Weights of a small mixture-of-experts language model, trained from scratch on English Wikipedia: width 384, a variant of Adam for the experts.
Below are experts of layer 4 (counted from 0) of a mixture-of-experts language model. Rows are named gate (a neuron's input weights, with its number), up (a neuron's input weights, with its number) and show model dimensions 288-335. Each number is 128 + 24 x the weight over its row's rms, rounded and kept within 0 to 255.
Before each expert's rows: "mostly gets" lists some tokens that are sent to it at least half of the time; "gets" lists some tokens that make up at least twice as much of what it gets as of all text. This comes from a sample of Wikipedia text that the model never trained on. Tokens count by the router's weight.

# expert 2
mostly gets: "Species", "species ", "Genus", "daughter ", "married ", "family "
gets: "=", "a ", "- ", "species ", "his ", "family "
gate0 [142 134  89 137 107 143  95 167 145 111 110 142  84 151 139 124 116 134 105  93 165 123 158 115 110 108  94 128 175 107 143  97 146 151 127 117  90 111 152 146  83  98 156 135 139  82  82 102]
up0 [112 136 102 141 127  99 108 118 162 126  99 125 109 145 146 117 137 139 128 141 130  90 167 141 134 133 155 116 165 131 112 138 130 156 141 161  89 151 151 155  80 140 127 116 110 102 170 136]
gate1 [118 140 116 117 129 126 150  87 165 177 134 125 146 127 128 168 119 124  83 129 165 102  92 142 158 100 123  99 124  88 126 127 140 123 175 120  80 100 120 156 119 110 143 149  93 104 127 106]
up1 [125  70 135 162 153 127  89 119 105 140 162 134 148 101 111 119 128 139 116 123 100 147 204 100  99 173 161 114 150 157 144 139 106 108 124 126 167 128  89  79 142 126 134 123 158 136 131 116]
gate2 [142 135 132 131 147 153 104 149 105 165 103 146 175 134 129 132 168  93 105 113 170 142 133 138 116 115 112 125 148 129  71 102 161 119  93 138 143 104 123 125 128  73 144 102 102 110 139 147]
up2 [155 101 112 130 132 144  94 146 113 127 121  64  93 157 104 162  85 180  87 182 123 126 111 128 117 125  96 151 120 121 162 152 112 116 131 106 103 121 167 172 124  90 144 107 139  96 104 130]
gate3 [115 111 147 127 142  89 123 128 183 118 166 106 136 141 122 171 122 105 134  62  93 148 156 112 152  89 113  85 109  88 162  79  91 159 131  99 154 198  96  89 125 116  82 108 104 142  75 116]
up3 [ 96 121 138 121  98 119 196 156 137 110 130 146 115  92 139 127  93 111 117 158 130  99 145 140 168 157 161 136 115 134 144 174 155 160 132 108 132 116 183 135 130 140 107 103 166 126 104 126]

# expert 1
mostly gets: "Zh", "Chinese ", "ō", "Chin", "China", "China "
gets: "J", "Y", "M", "K", "Ch", "V"
gate0 [ 92 126 156 116 147  96 152  91 100 147 142 116 148 107 117 111  98 128 132  55  91 135 121 139 109 126  84 123 141 110 131 128 149 136 143  83 118 165 123 117 112 151 131 152 109 114 148 112]
up0 [104 118 118 160 118 121 128 119 164 106 156 137 127 110 137 134 126 113 136 111 148 119 107 150 142 110 139 151 125 131 180 137 152 118 121 122 102 112 115  85 123 122  77 169 132 124 137 103]
gate1 [ 83 116 144 136 155 128 144 142 149  96 168 156  95 118 137 155 149 134 108 114 127 179 122 153 136 182 139 109 137 106 144 135 139 171 127 137 117  75 140 116 112 125 148 103 165 128 145 100]
up1 [102 137 177 125 143 135 158 149  97 107 146 210  78  75  86 156 146 116 112  98 136 178 130  93 151 165 183 135 136 129 132 150  75 166 151 146 129 120 126  97 155 129 172 128 132 127 183 108]
gate2 [155  70 128  88 151 124 126 153 137 134 109 150 115 132 107 171 162  93 110 110  69 115 130 100 119  96 117 164 149 149 112 126 144 137 187 173 135  84 153 112  93 122 107 146 149 144 131 151]
up2 [109 142 114 171 109 143 142 114 150 115 101 104 153 127 192 115 118 144 105 130 166 161 116 135 121 138 114 167 153 122 128  78 106 181 117  99 126 126 113 139 132 101 140  95 135  93 126 177]
gate3 [119 108 141 101 133 132 123 148 126 118 143 155 160 120 135 132 121 111 119 109 130 147 167 144 117 207 122 122 131 119 162 129 140 107 135 209 133 121 127  87  83 107 117  93 130 155 133  91]
up3 [131 155  80 112 125 120 105 105 114 142 143 124 146 121 143 114 133 147 118 104  84 183 103  86 119  99 115 154 129 136 119 154 171 128 141 109 126 152 112  97 136  87 130 162 112 126 124 175]

# expert 5
mostly gets: "prof", "football ", "football", "politician", "Scot", "fem"
gets: "-", "–", "/ ", "born ", "m", "pro"
gate0 [ 91 124 126  96 163 124 111 141  83 167 128 110 132 168 118 142 131 153 154 135  85 138 151 194 169 109 110 148 175  98 126 135  86 160 119 143 106 122 140 145 140 144  99 130 156 134 125 114]
up0 [134 156 153 139 148 131 135 101 169 127 134 123  97 130 113 103  66  74 149 127 118 132  81 129 138 123 133 116 140 132 131 136 136 133 117 135 113 144 128 153 125 170 111 148  96 107 100 157]
gate1 [158 118 111 132 162 131 128 135 111 132 162 172 111 152 125 112 125 150 127 148 114 124 143  93 140 133 104 138 113 121  98 131 138 145 109 106 161 111 113 149  99 123 145 169 115 145  94  99]
up1 [123 144 106  78 131 146 111 129 140 157 133 171 149 137  71 129 112  83  95 135 179 108 127  98 148 148 134 102 115 134 149 140 164 130 117 130 125 162 158 120 136 119  59 174 148 151 148  63]
gate2 [135 109  97 128 168 117 140 115 181  96 102 129 117 180 158  91 133 114 101 126 119 173 129 162 130 122 140 149  82  90 149 141 103 116 128 114 113  52  83 123 100 118 123 161 101 123 102 144]
up2 [132 136 147 140 135 107 138 128 131  94 125  98 114  98 148 136 131 109 123  97 130 145 133 131 147 116 118  62 118 108 118 148 122 116 130 125 160 122  96 109 137 108 129 170 107 136 121 130]
gate3 [127 158  97 160 111 106 128 133 156 137 120 117 130 115  76 143 145 105 166  83 142 112 145 121 120 104 116 115 139  62 122 156  86 128 128 178 119 115 130 116 171 119 161 197 150 129 138 137]
up3 [132 135  92 157 132 167 106 132 136 179 111 118 147 137 125  60 132 105 174 111 120  79 134 121 143 133 106 161 142  92 107 117 133 114 126 152 118 136  98 134 100 109 138 187 130 136 161 104]

# expert 11
mostly gets: "\n", "facil", "guitar", "help", "addi", "isl"
gets: "\n", ")", "|", ".", "\n  ", "other "
gate0 [105 162  87 105 129 112  83 114 132 144 143 144 156 113 127 154 131 138  90 112 132 110 119 206 140 146 146 103  98 128 111 115 149 147 145 159  89 117 135 165 111 128 120 143 117 135 118 137]
up0 [105 160 126  89 117 115 126 148 130 131 116 149 165 147 150 136 142 144 126 101 174 105  96 161 179 123 124 123 102 117 107  99 135 127 126 165 121 140 140 128 135 116 131 167 124 139 169 163]
gate1 [188 147  96 159  93 117 177  97 122 109 116 113 161 140 126 107 124 178  94 139  89 162 130 119 150 113  93 156 135 117 134 133 155 120 137 104 104 127 112  88 116 107  91 109 113 106 148 171]
up1 [ 79 120 163 113 114 111  72 141 170 105 178 111 115 105 143 138 126 126 118 102 147 111  89 102 164 116 149 102 131 154 139 141 192 140 118 146 133 141 172 120  96 143 158 151 150 147 160 178]
gate2 [138 119 115 108 147 137 120 131 138 173 129 136 132 117 101  89 151  96 123 121  97 134 151 144 150 148 132  98 126 123 132 120 122 152 108 152 142 162 187 146  84 129 129 153 139  91 164 132]
up2 [138 106 100 115 132 127 123 150 147 145 139 140 101 133 141 127 132  81 105 153  90 107 141 145 134 120 121  74 146 150 148 133 134 169 140 123 123 151 154 136 181 143 165  87 135 128 103 129]
gate3 [152  77 120 138 120 109 151 149 131 180 120 150 134 135  96 153 132 136  79 128 113  93 146 110  75 116 124 106 112 142 127  91 149 118  95 104 149 127 163 178 104 109 145 118 132 111 173 155]
up3 [113 126 158 124 134 142 163 106 131 132 119 110 141 132 134 119  98  90  94 128 125 102 135 114 129 175  96 140 150 143 182 137 164  96  83 124 122 127 140 165  94 163 130 121 149 133 156 139]

# expert 4
mostly gets: "could ", "would ", "help ", "W", "To ", "must "
gets: "to ", "W", "E", ",", "and ", "–"
gate0 [142 105 127  91 106 120 105 149 134 155 133 127 142 129  83 122 160 110 125 106 177 121 135 153 151 161 107 172 145 121 109 160 169  92  88  64 157 131 102  91 131 122  92 123 123 134 131 154]
up0 [135 133 138 142 126  72 135 128 112  81  85 153 136 138 111 133 142 149 160 144 164 141 131 147 123 180 132 104 138 117 131 123 109 124  94 100 176 141 134 107  81  76 107 119 139 170 146 119]
gate1 [130 136 145 148 146  89 148 133 144 143 103 128 124 124 152 128 133 121 120  75 163 119 136 137 149 198 118  79 149 115 122 105 149 126  73 144 109 103 129 100 117 128 159 120 148 144 119 141]
up1 [174 155 142  99 119 172 157  70 108  43 143 150 130 121 124 118 110 142 182 109 155 103 151 133 155  87 179 193 126 145 104  98 154 125 168  84 147 147 166 145 133 115 125 122 134 145 160 112]
gate2 [ 90 147 141 128 157 175 145 110 134 150 126  97 132 146  74 136 147 111 104  97 131 146 146  76 176 110 151 123 129 129  88 166 109 123 126 143 141 175  88  96 128 109 144 123 130 109 149 187]
up2 [136 148 137 118  99 165 144 152 118  87 150 138 146 106 116 127 147 154 122 147 153 167 121 120 108 143 155 118 160 133 110 131 131 111 144 101 137 111 150 100 122 123 131 125 101 157 156 145]
gate3 [103 151  77  90 190 187 171 101 133 122 128  93 151 146  95 100 103 154  86 214 117 182 107 162 143 128 131 145 127 115 138 159 111 115 108 131 139 131 127 126 162 170 189 104 115 118 141 132]
up3 [129 140 118 119 150 127 108 143 126 150  99 111 130 115 102 122 127 165 124 175  99 177  94 138  90 150 116 146 122 123 144 141 143 132  91 141 123 117 121 124 136 175 131  90 109  92 132 112]

# expert 39
mostly gets: "How", "Kir", "K", "Kn", "Be", "- "
gets: "- ", "K", "M", "An", "Mar", "Ch"
gate0 [143 141 157 127 143 149 122 130 138 121  91 214 103 117 123 179  89 103 109 138 125 155 102 114 154 167 151 126 145 117 159 178  96 133 148  64  72 114 148 116 116 160 109 112 134 123 129 126]
up0 [176 104 151 106 117 131 134 116 118 103 184  58 152 124 116  95 152 113 135 109 130  86 173 137 118 114 149 133 139 170 128 129 124 125  73 156 115 138  80 144 135 159 127  83 152 140 139 117]
gate1 [116 110 121 116 101 131 117 159 105 111 111 129 102 134 173 117 123 102 124 169 116 117 122 140 111 169 105 142 114 116  80 119 145 116 113 135 162 111 124 128 131 152  98 126 148 141 147 109]
up1 [115 142 104 149 126 128 141 156 112 142  99  95 121 118 122 131 108 141 113 146 107 116 126 134 105 159 104 148 134 124  88 101 160 155 116  93 142 124 154 142 142 119 154 171 168 138 132 121]
gate2 [134 149 137 100 141 105 106 124 146 125  97 155 172 105 111 110 167 141 119 159 181 203 160 117 168 109 111  90 108 134 137 124 117 115  96 162  87  95 152 142 150 160 124 132 168 144 163 109]
up2 [156 143 112  94  64 144 102 125 141  95 133 124 103 127 142 106 176 146 125 148 104 180 147  99 112 118  98 136 105 149 150 125 108 113  92 169 101 119 130 152 168 106 148 133 134  88 142 150]
gate3 [ 66 142 149 139 111 189 151 111 117 139 139 167 134 122 150 141  68 113 104 140 118 163 151 139  91 127 104 126 150 122 108 128 110 134 137  99  72 138 144 132  94 135 122 106 139 122 138 109]
up3 [151 133  96 134 163  92  92 118 114 117 114 132 144 142 122  96 214 127 144 132 118 127  84 140 151 132 139 125 114 127 157 150 111 115 107 149 167 122 124 107 165 139 108 117 141 126 135 135]

# expert 46
mostly gets: "exist", "later ", "Tw", "addition ", "eventually ", "effec"
gets: "\n", "the ", "con", "f", "p", "also "
gate0 [114 163 186 168 149 156 166  92  97 137 116 150 166  63 110 168 176 108 145 168 127 143  71  97 119 152 127 152  97  95 107 102 136 107 114 138 114 137 144  98 134 102 103 134 128 130 139 113]
up0 [178 117 141 109 139 134 170 132 165 101  96 125 126  97 127  93 164 149 161 130 140 126 120 140 144 178 148 161  76 152 117 123 145 118 115 153  77  95 124 117 156 139 145 145 165 153  93 118]
gate1 [132  95 144 139 114 107 166 133  86 134 174 170 137  85 140  91 153 138 170 132 112 130 142 132 143 116 141 178 119 139  71 107 142 140 133 137  98 107 125  91 129 132  79 124 156 128 191 130]
up1 [ 80 156 128 136 150 170 149  79 135 102  99 114  96 134 145  96 127  92 130 139 154 146 144 106 137 118 146 146 149  86 149 179  82 130 129 111 135 166 101 103 121 112 129 119 141 123  99 151]
gate2 [101 108 135  96 171 165 121 132 132 119 143 114 156 118 144 165 138 120 119 178 151  99 143 126 186 134 152 105 100  55 117 158 138 148 153 137 104 133 125 156 138 134 106 149 119 125 127 141]
up2 [143 121  93 164  94 104 118 114 145 112 106 190 137 140 101 115 136  88 119 105 110 133 115 139 135 140 131 129 122 152 158  94 133 127 109 128 145 148 139 118 141 158 136 154 154 115 109 147]
gate3 [142 116 144 101 157 117 141 120 150 126 123 140 122 132 128 128 122 114  94 151  90 158 154  91 103 149 130 160 143 138 132 121 113 141 158 141 146 129  90  87 130 156 158 125 151 179 136 106]
up3 [ 98  86 148 184 116 114  94 120  92 140 134 117 139 132 126  86 131 116 124 128 126 117 143 104 131 124 147  99 143 122 161 139 131 118 135 128 126 120 154 150 154  98 149 153 101  99 114 146]